config.toml
hidden_size = 128
router_score = "sigmoid"
head_dim = 64
attn_scale = 0.125
init_std_down = 0.00546
learning_rate = 0.00402
beta1 = 0.95
warmup_steps = 200
final_lr_fraction = 0.05
batch_tokens = 65536
doc_mask = true
train_tokens = 362600000
max_steps = 5533
Below are experts of layer 4 (counted from 0) of a mixture-of-experts language model. Rows are named router (the router's row for the expert), gate (a neuron's input weights, with its number), up (a neuron's input weights, with its number) and show model dimensions 0-127. Each number is 500 + 25 x the weight over its row's rms, rounded and kept within 0 to 999. Numbers have three digits each.
Before each expert's rows: "gets" lists some tokens that make up at least twice as much of what it gets as of all text. This comes from a sample of Wikipedia text that the model never trained on. Tokens count by the router's weight.

# expert 7
gets: "ing", "ed", "s", " of", "es", "y"
router:535498497502450513496474520488516503471504465507568509536494480485490512541543493523553484537495498518527492444486517472504506477491547502512481506480497496524555482486500503514466462511488536514483492510507488491498506443499475487505476525493485494532520512472460498546477504555514499518512525500531511525494430492481464488494535499465510471510478492557543514519510514506497470515455
gate1:459502469504483540503529480498508535535487513501514482518472537482506485498500482494485533508451480501473510510478539456492508549521540494498504513496472513454495480488506505501514511524490495521550511486517515495485442479521495504513490543546485492545528577539501500559482519501511547531523519507511517486553492479526518527558548503493511525501474483509514518516523489498473460517487
up1:474490507470529485525486482473512487482501490494495457553472509484494540496545539536493499515462504513507481480454463487495506517536504474475564481522522511490552483515483468521522524535499519516524547466458477489502497497503514498530531515483531484522454513509504527499490543508505457561502517539465503473508481481520489476504514506499464527476508527498454543464503511520503481547483
gate2:539480501498508504532540565551465524510512490451515528484504522526558490495495475468507534520481471489493470484483473519491500516496546501534527517492534481498525489509524481516508504469525517511472485547502503489500478518467514534490521470494491484517505496507529488515524535549479470554536544470495498501529494533466478524489486495554485509475504449557485476469505516481508482524477
up2:500504484475506497510502512521508508488481542504515509548506577473472467549526446503487537513492505466524499502472518496483463544538488461499502512488495534530517547486511507468463522491500483490496510492509496485540519483478469512473534496506535562501491501519493510472435527528482473523508514507456514481495496489557526493451515503506503463456457492471527497503501503472493484486469
gate3:507509510477513511496529492512502517548518444497511489510499470506440528526502541563516495555459500481499512454499498463530511501470534537479506545476496482509508438518511508542442494527539496503525515510503488499507487480502512528507515512513465515530479523523507505497510569467516501484551465532517522491494467471491509449510491456509481483507493474534509511496523496514495506490532
up3:563511500475488531503485499452496520509497521509477459521520493501513486455544476495486461491486491513490499533550442537497501531502499535469507460447496463504467491492524514493489516498496501466552499458526488518467523452484543492471503499502519536504476490516463476491520504486517463550459495547487471514515526494477515507526477517474514542530540489493483493484527511502517484464482
gate4:506501478519506496492484495503510490514515510525491500504507509521510502504466511524508494519516490503469493460478505505533473474519531536510469500485519484502544498495537521457464492459464531535491531525502510514515468514507465531460502470442513460478526486533525462511508494506507487547537472568518464514525510539489473546528494498487508493548505422539503514504518509520458462543505
up4:457505534487490470484461539476529450498505456491464483474513522471503478517549512492480510543512476501525492491496473539513511522462516520496518475468518506455473507488504426474486499524562554488482513533489500490462472476523490518487526532488516490473517508523536544484512500469504510525551448502495502502497498500499471501469511450506517494493503481497486540476500522533496506463477
gate5:503459469465520516468519480490503507474484455496507498523521506481522495509484476492530446499510502479511522511501509447461489481497556524530519521507500510542517476491489485509499508477486515514484516459536543465469516521446564509449543552507467491463514546471492502492517513502463489460483526526506459484490485495484474516488510463482470471517529485533500504487496463488472541512525
up5:463489510479495471501499478506500477537482516520509476475477514483468441474515512507490486492524472506500488445477513525486527485535520496517536494524481470504516551505481500471549500485520505489429486492479498527512514452494517534507538539495470485515568489506500511522533516527469466521469513499553509520506476530491522417521496498501540520474461514506522492509521489517495518526512
gate6:453488526515460488489494509522526556478480466495460498504490496507494517514516505544524466474545478463500485514512508449476483519536527516482500501489513516501514486526444513454496484525467511498489475511536536489553458514531478509494510490503532511529491459496481494509498482529497518483513510491522506520447482527480449430491519502476456491500570499505502500523551524488498500513497
up6:565515508516478484511520468509462476490445532499525485478514490505452508485500510507513496533464496508527506459487514503518536467468493487500465454508480500489468536497523516508481507506488495541456517485485492502543512505503500503518519560481514497470485509502545524500459485495480498509502535459475432531450487493466496557508515508465505531515442513468498503501478497513480466519459
gate7:514473498524432517474493481519527542503536448502469484539517473524521542509520487501482470512479492493445470537534502517479475547462499528498471492518496476514506488567488454498491483489484509508534490483476448487481516511506509491501484519472517522498503511511484457536511493516465485502486481470504473487483470487503491517510502473493465545504515490500514479475521419500454517525472
up7:471505537491552516424499520479501461536522519483500520493497536499475478488446502550472488502491531501500520496517526482514508458456517507508520515516539510517510495461477516517531503510457525546483496525534500491471533493559485523487480489530539504463535520494508509486519526457514462506465461493488496516489470462521503477470485537534481510498502496448526515485494518482469504514484

# expert 11
gets: " and", ",", " was", " is", " ", "l"
router:482469504509481491542534479528463488522485482531467552494495550500472523521480544481537536535472502496546500488515489464511504523456537560469530532502487542496476494457496481480452466483472494518490496504467452525508497451480506504507524519502545448500515489471471560501467543513523478515486498487514498509520516497481502488534496528507477489499520519481496527482521485515504499488508
gate1:492512523521473517525482470516504512530465499482510519515462501558484534495517500502480468490472504519495511539545505506501501520535526520465521474520464426487521492501475512485486502517512495515474494507549471476500489474501489506463539547469510514538520506489529463505545528511515512473481497487519503444526532524479441515500453449505521495540488458528485500491547497483492487497541
up1:491516499457528508524559491460535492515487495467464524462482477505546523515505470506478481532580535460479506510537509517474526522536500474470482478466497499473488519463532517463525486503499467476540539492472430501512500509478503534506495493502502523527467516475497504519494502506514510459497461502517488522490500525476496480492478509491472486497470504515504473480489477568519541523492
gate2:487517502522478487561511521518500515507479495552457520526498470537481507470478528509528510492455524509493513498504541470472507531482520515487508519447482524510491446482526510492455496521494522513504522503489474499479473460504518476496508518432494476518557492495518518535524534522531528505478497526543455532516481509497480481488544478540477498482498472459473497520540490523513518471540
up2:456510519493491509473479530564517493502493506536521532510521504519530513497483488483489457489458512539525540505509477499509506515472516511473459494485512473524498484519475505502552510556507511517527482547441491492535508503529467534461483518525495506518488456565494490509502490506486473497521456514534515484540477530482465518515511543490501487512473493524453478531473477444476505497502
gate3:519542481535541497496482495474487481503527484559501491465517515497427501502457499513461478526520522546478473464503513499500528552498462528505501548466537537473477474478510490510438488491468482509476485544487506501512519474478494514486541484452493485505529529491518485505498501541526462520548501500509477492514461503494501501503483500521478540504495470461503545468491493517522478512516
up3:528481486499498539520486484522505502514501507513480544474492535525493491515474472526484504461532514495504542522529453510472489481507496477501478515521493520516527455505518484481502492508484532489517511501519488492536485546458492481511523494557497503482541484511420528500526496531477518493479538480536497506529530504467469497496570459499461505565464454503540534515487476483514485504500
gate4:505467489516497472503465501478492471503528535489474476480483465500481531489504469487516513517484499509497526497552537506558492537538508486482528490560480506506520461450484553509480486515530505524504510542500461520520548519456499550473480526498488504476532518511520486511480523491511537518499471551458467492470499483488517452517559524504464491497524479500518481525511526487465503496512
up4:483469509549506515469491439491459515486473498509477567523517512469530477493477555505493464488513487518545507484468441529508489520486489474490541513471481541476492498526529498500530511495508519489457554457488486504492488495483468474524472482511541516481502466517541515475521505482505455515515470478544469502497500519546522494521481515490508483500518528441512503476473502526495514491498
gate5:447534504493487521496500503501534508469496485453487513528538534507506511498497546424497471499497483513501513504526464492531481493503545529463488507473494532471504489482525477484463487461507500525494480535466497492512456502477491487487514487526501529520582504527535504542469502504509513495530519490513467503491519505468517458542520508520484491540492574514524524462487537483491493484500
up5:446487497482461486540466507527496511512443488467532542499502429469515480465522512500512468528531501491517526480505497481498526525515464485536497511488540469522486501466462546475486507510529484472495509482448463540541513501518469517511534488495492502463511523498508528486472490495505504533490473528477504461553453486503468501496518510491484525510506472459488540503510475474519532521511
gate6:487507512489541475481448551529535492535517502545475548480552526499493523511475524454530506512489494495511502450537519499513509488492527500527502484459465509495512470490510483504482473501504502481483530521434489496495519461504530490553502530518509511534560540496501538503505509553501482514472521512508518540529450466492507475521523486506479448511515496507482509488522476481463486500485
up6:506518505473503515529493520503469508503466465536521514446502498502466497527507514496474511497529473509528515502505504506488534511506491464481513533504498515477527514524442518531522507499509520509544484514555526526505511467491512523509504497504525424522495525488509485482518492468497521512570512483505448491517488514523465515575556500477485480500526557509495501476478495460507474560513
gate7:482518516525498506518543511558507508515476551518484540534521523523494560549476493497505493479504477524534459469537473514489490499512523479520524486474478472519499452506518496475518486490461523515460505514517490533540519484520470532441488514514500480513525506500486473573522548468475508498458523510523514481511502512514495523529477527489473490506497541523489522514515498522540472535482
up7:497484529481512522516513521487511493506510506497554505508420480524514484487516499503527484525539482532493525531497480490530495481507468507539467506487454523548531499478509503545500488503455517518470501482528527462513532539484466503480512476558490490481535482494486493502485476508493470492491506490459484475480493534465493528466501492476516512486547504486486556515554476459463525455527

# expert 8
gets: " the", " a", " The", " A", " B", " D"
router:507486485501512547447449557503499530503500505489488489501481489495514472503495450468513533501446529472512460474513492509485552510511496513547498490530489508530515526469509501467469470559500472480482536456501480480509494494473516489488463485504499466465516497468491473537523520517503469507496494523497506503467453528498477483474451519510538512502485516496556544490536461506520489497466
gate23:530475485529509539473489492456470508508518516502470491485529512473486492500513461486469477479465556484521442486506512473492501520460514506515484485490547504516471498475490483518522498459563508471523486495531451489509538495491514506479470502484496502512524475473550499493557518481482463521538487530524509495541468519512535455551472509469560482513495509511501502502512507527518458499504
up23:512480456485511525475477539517488540514502481486546509483503477541522485470508470484481511493494529474499482546487492500476470511479476518527527444530501518511518426532481512517457512516509482472465524533520521517512527492510524491492546487513512536508531470505480511446494545474498486529529429505508491472490495522530514499488485547535467486466483519487528531472515511511501516470483
gate24:505501479537493508488530499535532525437517471488497475505531482495525503508531488515493515517491530511525481441506517512517503489498515495541462507546547501553495480463518522486484497504516495490491495512515532482491492529486495481527515472451525468502471508439550508487504499516531451467519490517520499465468531521497537488435492489537556501529522498507522512522543504550518492506496
up24:481528450483506499562493516471517495509528489498530518503515491509508493497431499525502491542520473480480495525474477472551469475472516525523504544512508536585467507486514496514486506462471484493520469533513511489518507506533491507523525500477518517527490507498453486501525507444481485506502524482477482499487463479472477454510511502488445487458506527502506440507512522464488514468504
gate25:495495477492541483513496515480531482509549526509526466547540514510513480532501481508535463491510506487519471468547529523542464535492464511481537516530484505479496518488578517490489490465496520487463506523449506513506473473476479489501498498509531510454475492448528483484486516525477494429491500474506499502475491529483471538521485528531439514517514516483494474494501475517488517521500
up25:522507509505484519530504508549493483501467482527503499544488483503497497490493506517529506516505497523475495490512517477512469509509528556518508487519576519530490519482526438526483495493483525457511485522492528484504509532523479477503526437454508496416497550467478499533472494539488489509481511491522518509481505511444512455437520481499473517479513515472524509489494498503464470515477
gate26:518495441474490479486512488488534489492523474498515503505507514502508501510539471500493475510533505528454498526506517508503519485521546513513561546476486491566499516472550487488537498491534492490473509440491497495512504464481511492489521496519535500482518534484500518530520463477473479460500456505492501485526478555540467498517484536522475514502492553480506500501489492496516520534417
up26:508502501483467513510501508458457470498504484521533523510503476453493473506536468495487438482528499517494484507483490507541473456466520520501543500521489477519478496525512493491481508505518499482478507491495464457525500465487484453473512482479496488486528528493487476484455466490513542497494451518530546520496499506458497516485473500515523499532409504485473577490495465512518507507475
gate27:501472497515510457471511505484499484538503471477481493479487458472478533520493542536515489526544489485502476495486471472573473515507424520517528491475470539489465490490502523498509494486478524510459488493501517491504468492506489536494501485469512501536496440478531496506501544528505458443533468523493476504528517482529496504515456491512506504487471537544479539464494506497494539482519
up27:505520552504509501522519466506557523499513490541500498536487513521520506518512420485479495474513510501527475496543505482486499519500480498522488474495553488480511499467540516549512503465475515492456507503489482476478473535491550518523518500481481514477463519496488468486533526537474499511534457499478533518458506500496496474483461490491535545502524530485524508514510513479486453546554
gate28:501492498526508532411466525522488553530532525492476526434514510493501557526467477519521482477500525480490476445484485493508454506485488494496506435475500505519490533449479491502482491517512483496490486534473474478510505492493483477492495523485545494507518515494492475500507508475470484490502501503507511519488467538489437500441461491513462509501512508513530540527524504521487470483503
up28:532497470500509530511478490443478495490513526489513539475459473504487502499494496491506508523465472515494509523454428501524498548542455516496514478466499520464501535508499499585477487496507454519492506504500497463505519464465470517495569523509516486561482492510519502472449512508486492478518528504493505497526521485529509457480478493510476474487473496515476525512531516484520501524518
gate29:501501550456483505516492492520500488492476516524494479502490481512517463498498477506492514475510519455512489475515495538509492487452470477457496504479477503494483480451519565454484488519497489535545525483503508499491577539496507482497454550513516505483479464472494521492530538526487525527470504533504511465510460498485456490523538467515471485550478505475489495465493500484489543473466
up29:511507502510556481499510509451496495517504541451512475466514475512584515515518490471532486476438477460487517475474484487456495498514497530509531481464462491510469479515492467453495482508529497491494556519437514502497512481506506521492482497543494479526470510508514471495507493506534503476528488528466508472523487486480479481519472529495500483511506544491501468517531509482541550519488

# expert 9
gets: " of", " the", "\n", " in", " to", " and"
router:486483475506514520492465533506513507508513458529512492502504483489492481499504499508500537499485479468587449485498490456516495518503521535536485498519521491517476515465504526501470495505507509522505476493550464509505485519442565512483493535485511504528509492482504515563522520475501550555557490495538488481492521495486480513503512532517533500526499562462536480532524497476486507485494
gate1:491512530515496525477504503484499522509496502542525479475539486490463539524540490526517497494497464528464465490479492513565524485511497514499500510491494493541527476476533480498518498530504462495506456542551487486516468494492464553494490545502515459518454465497481475519521488507518504527492477473508463503521479488477463498504486454467498510559536500466505496535514465516483443481542
up1:519510488496495488432517531490491465469490457488477538541502506473547505512490508464513456524530495488512464462533524522493476464509505499494512508481520498472535556521518465532530506483481517506512527548463518500495538530498503494458521546482553458511508501457508457479519477536487517521548525539466490505454503506510508494512472509517510487479504513479488482479544494511518515516482
gate2:451509467521502482480497566483476484468498521505517518496498512442484547489493483485524482487499475517458449495475528509517476485525460448504529507483518499506519512494520501460472523460493463518463493526519508494551469486514490501480520502458467476494493481477490512516511559504496487525536556493505506512459489476486464523480547529524523518518515434508515499475523486505509520483505
up2:532525508455471458484474491513454502476515470486485487558498504499500581496455510522463502534497521489506491509464476437510530509476496503528476494497515494501479489500518531526471505511480484474474480474457510499457446524536462510495485517516445509493445487507538480512512485527495512485475548525473499478514465486503485482512507495506478493494513488494530545476468474519509490473470
gate3:514505518538510570512498507504490483541530470514492462485511486480450497478502498478442489489529497521487499463478494475498477530468496550515460514485529518517483497536520539481518496505531490530517499493510489510545505475462488502469475530530473497501487461517514483481524516505493502492520523540554464508527474523527506521506516556537500526503494483527495519466494512485461489527419
up3:512461544516515498512469469496501506480503472521515507502494479497568519481502479475494510491488473459525488468501462498549501552510495529556471472477503545543506501512530504485552507507469488504534469517508528487517517526483494526498468522475467502505529478536517502531487534501505463501490543514470475444476495539471504494484453527489489510457524517516510506529506561483508509531515
gate4:510483520528494485538499500457481523518488476551527491505507480526457487481497447478515472508513508475528509516497499495464480529511519502510587533505506526519514466537460460487466483529525483510506511468501490495500483519517484472497466505483490508534532566447474474522474458489516481511527499494526497541481498530482546503494545509509536492509531517473460513514505509490523502499447
up4:498475545503521532499479507521520476532487508549486521507495500508501519501497484508489475489477508471548534509500495487481497489572525503506485488507503476555511475497543475518476506532497504504477420519539527497537495562481527510492526503578508484530503482505472526510539499521495489540508484514530508522506509490471479493503519527503479501496528494453474526467476480567533513505513
gate5:505491577521483514511528471526476519453497508503528489507421569486511526522463477523504546483458450514490493503529530485511485500493506515509475553471501527508508480522531509478477501492511493517496493494472471483518492522472472484533518496471492490513526519472503491510523535532493526502507494498502513499498502516488493514463479479485475500492513460553529492548561463478482490537531
up5:569502475515544506510501494514520517482501470483485481479532513486499496511517507493526526500501496451476502485478516497498473498507544522520480495547484516513550475510507502544447497495533515542534510491535503541522497512512544545513544487447510543566495500500463463519486470514537473487516526474505540506502509495549505512489502497498511528521448492479504482503468495537462500460514
gate6:499490513480486530526534458494535512445501511508487493528503517474471469474497485480507480459532522489506504488515479518518521549496439464503482468471505472532540521493498480480487504454486506529524492499487479553463518482466548523473493492549505517513522488507524500524473508513480448517536544529532479520511514497485547528514510466494479493486495475451492523470481510492533462464472
up6:521498497481501504531527512461437507592502514473540478505498514517465483532518512516512492501510487511528482491483519501480505504484556503489507451493478496505497512527476474477469500466501488490549515503521503506453533528528498501488519526527494469491477536506510481517486487487504493509478508532530473501476488521503527479541513528499523474462435522527479468505517492562479564467480
gate7:482492534546502547506478523488495516473557458544522470494519482484465463490457492509504447487518557511476491498509552496460543500476482533524477535508514502468500528468517561500508499499511475510498507486485524470510473477464527489468513488461477531499487516503514485519518489473483531504499485507524509526511501506508501457546494530535526497544514477500515507454469464469471511492478
up7:473532531488506503484491551471490499492477472473519517514470470532433498499476503529504512503499425500479506496519519521544497548508495510464515525471475532532532512486512514569558506457494527463497521513505505522530471500499502470514522502495460463506462491483513566470510496504479504522504501484468522488513472497505510506548526476513483499482508539491494481493464524496491524465468

# expert 12
gets: "\n", " |", "-", "|", ".", ":"
router:537469491514493490487475511547506527480527472500510499459518492501484489475481484528513481491496488512580457508514534500495508493491518552503488501479457467487489507488532506519447497508504515514486492515527493491466470507480510491490501513532540530510523533494443473539496535482528529539532454524532476466448505501514487485532503567541514487473491519487503522508550497513466514468486
gate17:523519525500492499482508500465489504469490486509502572545531476502435537500480457493506501496524470490494476462525494532465511486521465514479513480457500498495497523469552516516493510455494474521531491455478489490524503542469518499502453490523528497496502491448506490492484458506489502444526511503510497498454462526500480501495537436478502469509527512484509553508484479503531475505472
up17:505537506460486515498489499495467501522501563481527500532508499486482486491504506540497466494512480514485468497495459535455466524453501448517523480521496505476517508556499496531496494499507486537494492514537487482486502494506476490486440542468535506519469500478492490470510501496517524486509495512445514476510467527527499516488488563500554490477457478532567509467537482469504537490503
gate18:481517529578479514472551473486482512474473512515475480483485539513531534479492484458489516484475492513484509477533487483527546545541475459493517539502524505518457499502511493481468499511486514474467539508492524514452474494497518524543475493479454501483499497525478456488500483490503525484487485473519506480569486496487465530519496535539532457514525495503507539498525494508474506514481
up18:506497480493494512517499467498481560506473509523511477513475508506510498511502519536526486523491472479476511509484482515476489485451478467549496444483490513530568471546492507502508482517498546543528522495524449491506523483506488490485475544465533478486492511528486489493464457485443504478453537479505455526505516469525478515495470485487522496515509499488493452517471496523472555488535
gate19:506559512502541497496492489481517510518531431496481518502449516473503511526478458503519511541504490534525473503498509500494500478509504516556519525497505513470476468506507511446497500511537496509492499531464517485465508451528474493498455533541517489545513499497464499492482525492497542516502540484477535487498482479479539537492548497527530518509513523502491524466558496452553504507497
up19:543500543501562527492516503498542464499449501478477435506525505477529510477523546484457495494450523511575554524492460510483475505491473509486525470496467502491515460465481532518472526524505480499531509493495504528508448512493494498497514560509497546495506489515497489479506490459480475510465504496509487530539494505483485513489488497504486486497478498506504553495501467518489477516470
gate20:485500503504514548510510465538506504504602504516471513485496524517489486508527470500485492481530519515476506475487495522486517569514502481515521505493508515524519497491497514478489509511509512503472498528508542489500472501528497553488496521476492526528497455502499488506535517501523451495537474470469520442538529488508514528474511486473552572479477482554506500491496529456494529513512
up20:519535491471480533517454496507507484526490508547491492497480476480468470501482538526493456520457502530487533528479501503463497532571478483475507450495515511492522495466533494549544508515500511506457482489468481510453479522469515451510498486504453474510511478496477507472478521515521487474490524510464514537509498492498476535543501549481475483508512531519492516509534526524464454485506
gate21:468521485472475545471504486505466484508480512487516490512496508530506508511501516506487464489515458523461472470518478494482468505527441488494515453471470505516507493485517527532508490491468504512536533557443495488442530466463513515549486488481474451523484514490514531479490501515463505463483501499530488508500470524534508467467478528529520535505515469450510475524506505539491524543507
up21:527455493460526454529487461493514459514489510479468500513436485503491476487565516490489515489499512449499542481482501521490509485517528482473506508518510558522494504504448509518526514504476511511529532537504471501486473491527545463464489488503516562497502490503508519501488504502488575523506525464512478547508550510492489477516500458523522541491491516479482498496483523491528517528492
gate22:508475522493537460509530506518513497512489521508508493503506536462544502454528528505485492492512496511543495521543497534531485523503496495507493502501463497563502547500524497552474500474498513524538514558492520494498466535472509505527503529494478539499533487534525471494497511515486497518542491454523469493488495561480540495541465484522492533490512443488490524511505504467445457510500
up22:486488518505518487476476505500506458494494484505526474512520532521507501497533498513468472504507546522501502504498473492504493521481486489477461560492569523478515475503512534494524528516508526494501471531493521472544487524486514485492557505500439509539505469501504504485492499507459522407509500491495474531486513517498516465514512498492470484495515504529460468557524523494477510578474
gate23:504507529530520555468509497519552493495514474537514510530501472512482539517505512521507492512524469496473490503513509506471509552584480495499509512504480513510518489547516468505518520530501501470489448471460500480521486481525471522490495489486555518476520514490528537529517464505574473492512486501454514490508460491492501514532538470532506497507494512459491472558522491526502504472509
up23:468495532474547471540518522503485519520524468541471453469527491522506528521494547540482495481480510494513518494494500516512488462496507521450470495545464522516475478518498523502505509504530522551489486493499514471467468491502492588474509481492543508504476507481498466539457496510483510481518513504522537465532517494509521488460520515493480521533478489508520483515489461497471535547535

# expert 5
gets: " |", "\n", ":", ";", ")", "."
router:511466450518486482487490487514509521485562533508541526495466493502513511520509508533512516507516524515539487484518509454476531454483506524502506454489492536510540505460496450508447476512500520483495497504488497551458522466495498474520497493524519526476485497475444479537505519515555507538516443519488511498481485456485476492538544507501528484477462497495517512527517475515503529467477
gate1:510478514499481495494471532519547472448522494506517512502481508506534454512558529539487518486521480489469483521502523478466508544527497525506477479506524514526506489450513496512492501475531519506478474477494488533489456477543493515475507540512488501501469509476506491501513461455503453468536504531450459524535469515449509532506517463482533474515514503521493539475507446506483467493521
up1:522506474486512513527513475500475531482484501484543472544533508513475506522515531504500469488474476476475505489479475492507452554451488477483465514507512486455475467497508473550422513479495461498510514496493485561504516496482482548450491480465496493502516510511486492505507512565485508517514493529531475492523557477509469507460514452523507514522525485489516506478519518487459507506518
gate2:511519455496503508507455489531505473474509489501489459454518504490552515505504471492493504525484458517482527492534547481449473478489513531532477478457495589510519440502510465487504476541505530486524490511484478475515498505500511551486492523514513522510517506484489528512502507498504476473560503497530487451490487458522502489520472489519535500477510536499454447479507490491484488487493
up2:480490489515514512472472485493492525555496480516487520500487498480543513503494443514520517500519529457535518535465510469492504503493492488519489540487489559488538486589475514464528480518496470471489466515514473470501526488531513499483534502522522496462523511511475508507479491484545464498488517459467469465509484482492463493508497512543540473504539513518486508481487532524451459472503
gate3:467547499518489519550551483481508484494464508477522528481498507505496487492502501507517548498500499477468482467486468492536541508499484475474496443492530515504484489499505527515484484501483464483454514534510544466517516544473482543423536514501510467539512510472501493515499544519511493449480518519523501530493478480475488541546485507508509508481529469544498497480493487503486555533519
up3:486502579514466504483548505468510483505469481514488503501514517505479467499527499536504488509492482455498497525521529535516491515543495511499493494501460514523490455534509502472566507507470497487501505511471527518523503539562492518496490497499519466516456535548495524540568504526502464537504481508504487484463497463523484509523489477481562522481487520532499511503484535517487509495464
gate4:497530505513478472470517498491512476499446550504487518526462519530459489507531540492487532516508522496530485479515514478503478548473520490506549514536489499521536508472511479481504491534502528542471427520532507492471497529473489522461500520504476524449500487509502498453536524504493522502523517491504427500488448490449476477522513469479472485484506488482486489487488461497530527492523
up4:546512491510472486532487524502527492528523506540542502492512517497555448458479561511490488479540521506508496517545468511527513443526514507500503528515435542496504507514520483547488525532489475497492510482504504476537499446508485512491518504466523494488451512496509456475527532512491511478519505540491513505545497485507503503481500461445509491492523529533474495490544495507516521481466
gate5:546448495469503476500483492527526511469481504482459459491524485496479522472571479507469498480451486539468461523550518507464468501467492497491521487502487508544500523521485476500505487518502513509498487446532515508552500467490532461491497508522491506474488495523481485525479534543518510491468480475482492471496446491525507509538489485565534506495493477516484512517520468516497547480512
up5:496493473504500512486480464521472474505546519483509550532508512541550440518486484484535500532507522491522490529513545429496472506464496528464506496486499479545442505482524500491486507528480534492547482515501475488493510487529492529488468497499485556509490523484506514515519497504502494521510482547486505512454548500435495499474499481483454472528492467519526511488527521473504480521518
gate6:479513541470504486477499511469466547520526486497493517501488496483531492559497475515483466531546492510478426489505510482480501512532514516499513482499523488481503534496485477510534459516459505466503512551510510486504529480500471483528495498451489479486508500479459518545534532562480493548463533521490487473500528482501520550501474518524525506566472479458514495511499495503511491519512
up6:460494418511507493488529532470461444498515491525450540519494504541540499470458498503542484493474470506485501548475509534488523449542503504512514487459507499500501489511499510522515494463491505515505537482484486499494500516516509494498473533499484484499471554534457534520486482468473467523511493517508502503483479490499523523529503458475533484480501486468533482504506511474459511560477
gate7:478504494501523491491544523538507481472524480480486473543505487500541492507485520443484522530526490522528498452524515491527509550463530513468499543485489517524580491505537492471504511503462522522536508523479485540504477521455512546469478522493513530503518498481521494558461507495525519481478503501492481495487480509517496501524468516479510517525557457523490502486476451523477489496489
up7:507554521489516494530484531485484504505527534525520504470508484497454511511455507503507501444487483525531514538461556511490491512572529484512501542514496491462460518493451529489471507532496508483526483531502494438464508502494461480525513478515499504477506530511505483471502487485498507503492556488469574478473492496476511514464516521485535477497490465524495502531527464492503510509512

# expert 10
gets: " |", "s", ",", ")", "a", "er"
router:509455464508506514486487459495462534522521475479538512461472493479486511505529491526472488502490527520560512480485502508495521488479543549524487485524456515526517514445466487528468453497465508495500505476492493556467486508519517477523515487525503505547486507490465515497487535504554512491479469479553531460454528459493506500492508498479496478483471513482524518511483501545514525470477
gate1:510525542497490508506487461501510497538518512564512488515537522481519480520499497461494503493494526509547454506507483516483467499477495508489560480508440491516491548466469472501455473490483496518471525536497502477511538471501514509479504496495490513482496547482460523463484485515522513477511574527531448449504526482479513495510544486452519523475484512498520485518504511511499460473496
up1:515472506499514508506504477567523464503479516468507512465555494485494548484531499476523479516532505542501509530497475526491485509516521548483491474448481526543454517497508471457510485461445474527450498490486502534477517456501547528511474502487473540480493512508482516470502551499506486503514533534502532533529502471508489498499477482483493494500488542499538491490512495486507453475524
gate2:506522539515476508474499508490518548508539488497511510525515520533495497506540518512510527508483496484568484536529469472524478524466503514484486492549479548498530514487514486495513529489476476524460494521460495498486461524527518497453492517465497524482538484457463503508501551513573486510516499461530507491491478469491473463468506500505498481538553535505522495483493475500521532463470
up2:526552510478494486489482494491512471517507554507456465518484473509565442482504474475529504485520513496488501499509466513452502512494446481497529549469496494476480494565486494491518485497527542540461529483493558521482541516546507482481462492516500509494492490525481474474491501486481543506489506512460499518500507511530524479504465491512525536503514457498514484483517470489533529474523
gate3:511489499502528525488532526483513540496522491518512504464516507497510488481520515481524462493518502480472482469499465524492474499449502524523498521484496514455456513524489496510487479491504449483475485486540522493479508483479503473480515490469488514534538509481487497452519517515538403485517520538489466478479455497518470474506472516539511507522554471525448532528508475474473548517484
up3:495511511484480475544459539500498499513521482486513481516478517500476493535503494484488544533505525499496474474500518515524491535453484475523484494469517453573512479533473514520547482481478458467528507537498480513537485492519543453540520505494471515474493471500531456495495490504507427506501464494547512496494498504522455516510486504493520539473507535481525462477521505474469506530508
gate4:482483502511496476488548449496563542536493521484493469506487484525489501507491507489496507516518484483487491503474499498489500505494541532477512526470498485513462469475500546513482488513462509513568450478476515502514464476483519510484531534534515447519545506471492500530494529516493489483490508488484492505482468532494429462503481500512500452481517438529491476453500517493470484498548
up4:480502493494511517471430458495520505510478482503524497479526517496503551511516440510465533512493546487515477443497539520527475516493492481506501484502465508510537484529492523547533507493537487530508491496487495509484482514458540514478502452521479484480486541521459488480500484558486450536472517450458483470524486481467478501502487496512540481523504503469502497531492512531491489537482
gate5:476480498477512495512479500494481513509500525513525467509495505502486498537508518497478468493454512472503524526515469548505480580462500548548473500538518475520518450531529501482500511486515509516475505529504523546543485475563480544469482494517442507470492506511504512482487525537512505508542515459501497481534502459500494507478503525532551513502512490465466479487514505523488545513515
up5:454451481483446492518485469505516505504509517522491457540526528542497500530501533509524483500509497526515486483501541516504487491515434510475457491545581509453494527471475504464519502474435502519479503512487492507498479498532485516493504503467496516481544501510524486494524479501485532527496502451500488521504550513490542504522483471469480477492551476514516486473485476498529479498518
gate6:505509487530539493500528504457534548484530503501517544488482510504513539538527543525494501547490463494518527537496439523482471509431492496440479544516508515489518531495482485483508479490505473494498478517551477503444535511510488510477511477458509509487513445491516481466527506517512522506494531472447498501512483469529495497510517502474488486509500502508500508521469513491541548534490
up6:512528486504543513519486537519519521521464464531473476486488516466460492491497480488469466507498493534533484522496505526527482512505473501481531484527478496484483485458554528481460561518485499524522513484506516500524475501477484507447475497457490501519515479487522448531491545504485542499502487478515470478485470518540505448529458547517508512494495472528475539512561501485529499521503
gate7:496542482540498503475509517520487528510534510537473508507496497496464501504550488510519513489507539465510504508489504508524457528463512500516500536478477465576505513478488515533484513517517500510493485488545492515500511481457525570478500468539517522509528482518487474508506506518458525484547471518508539531469476515454499478488486538480507550501473490538539457501532510514473489466530
up7:523534536475548498497511504488487505468537492501482536457522499487484500541514503499540483522473523509489531516490481470564486496496502535485494528490529482548519502424520497508484490508464522523476481495510531525502451509492496506465482523518493528524505531519495533498462506490508527503516487491493523486501454509485540531487497536501501480542453485514495502477486567433459491486530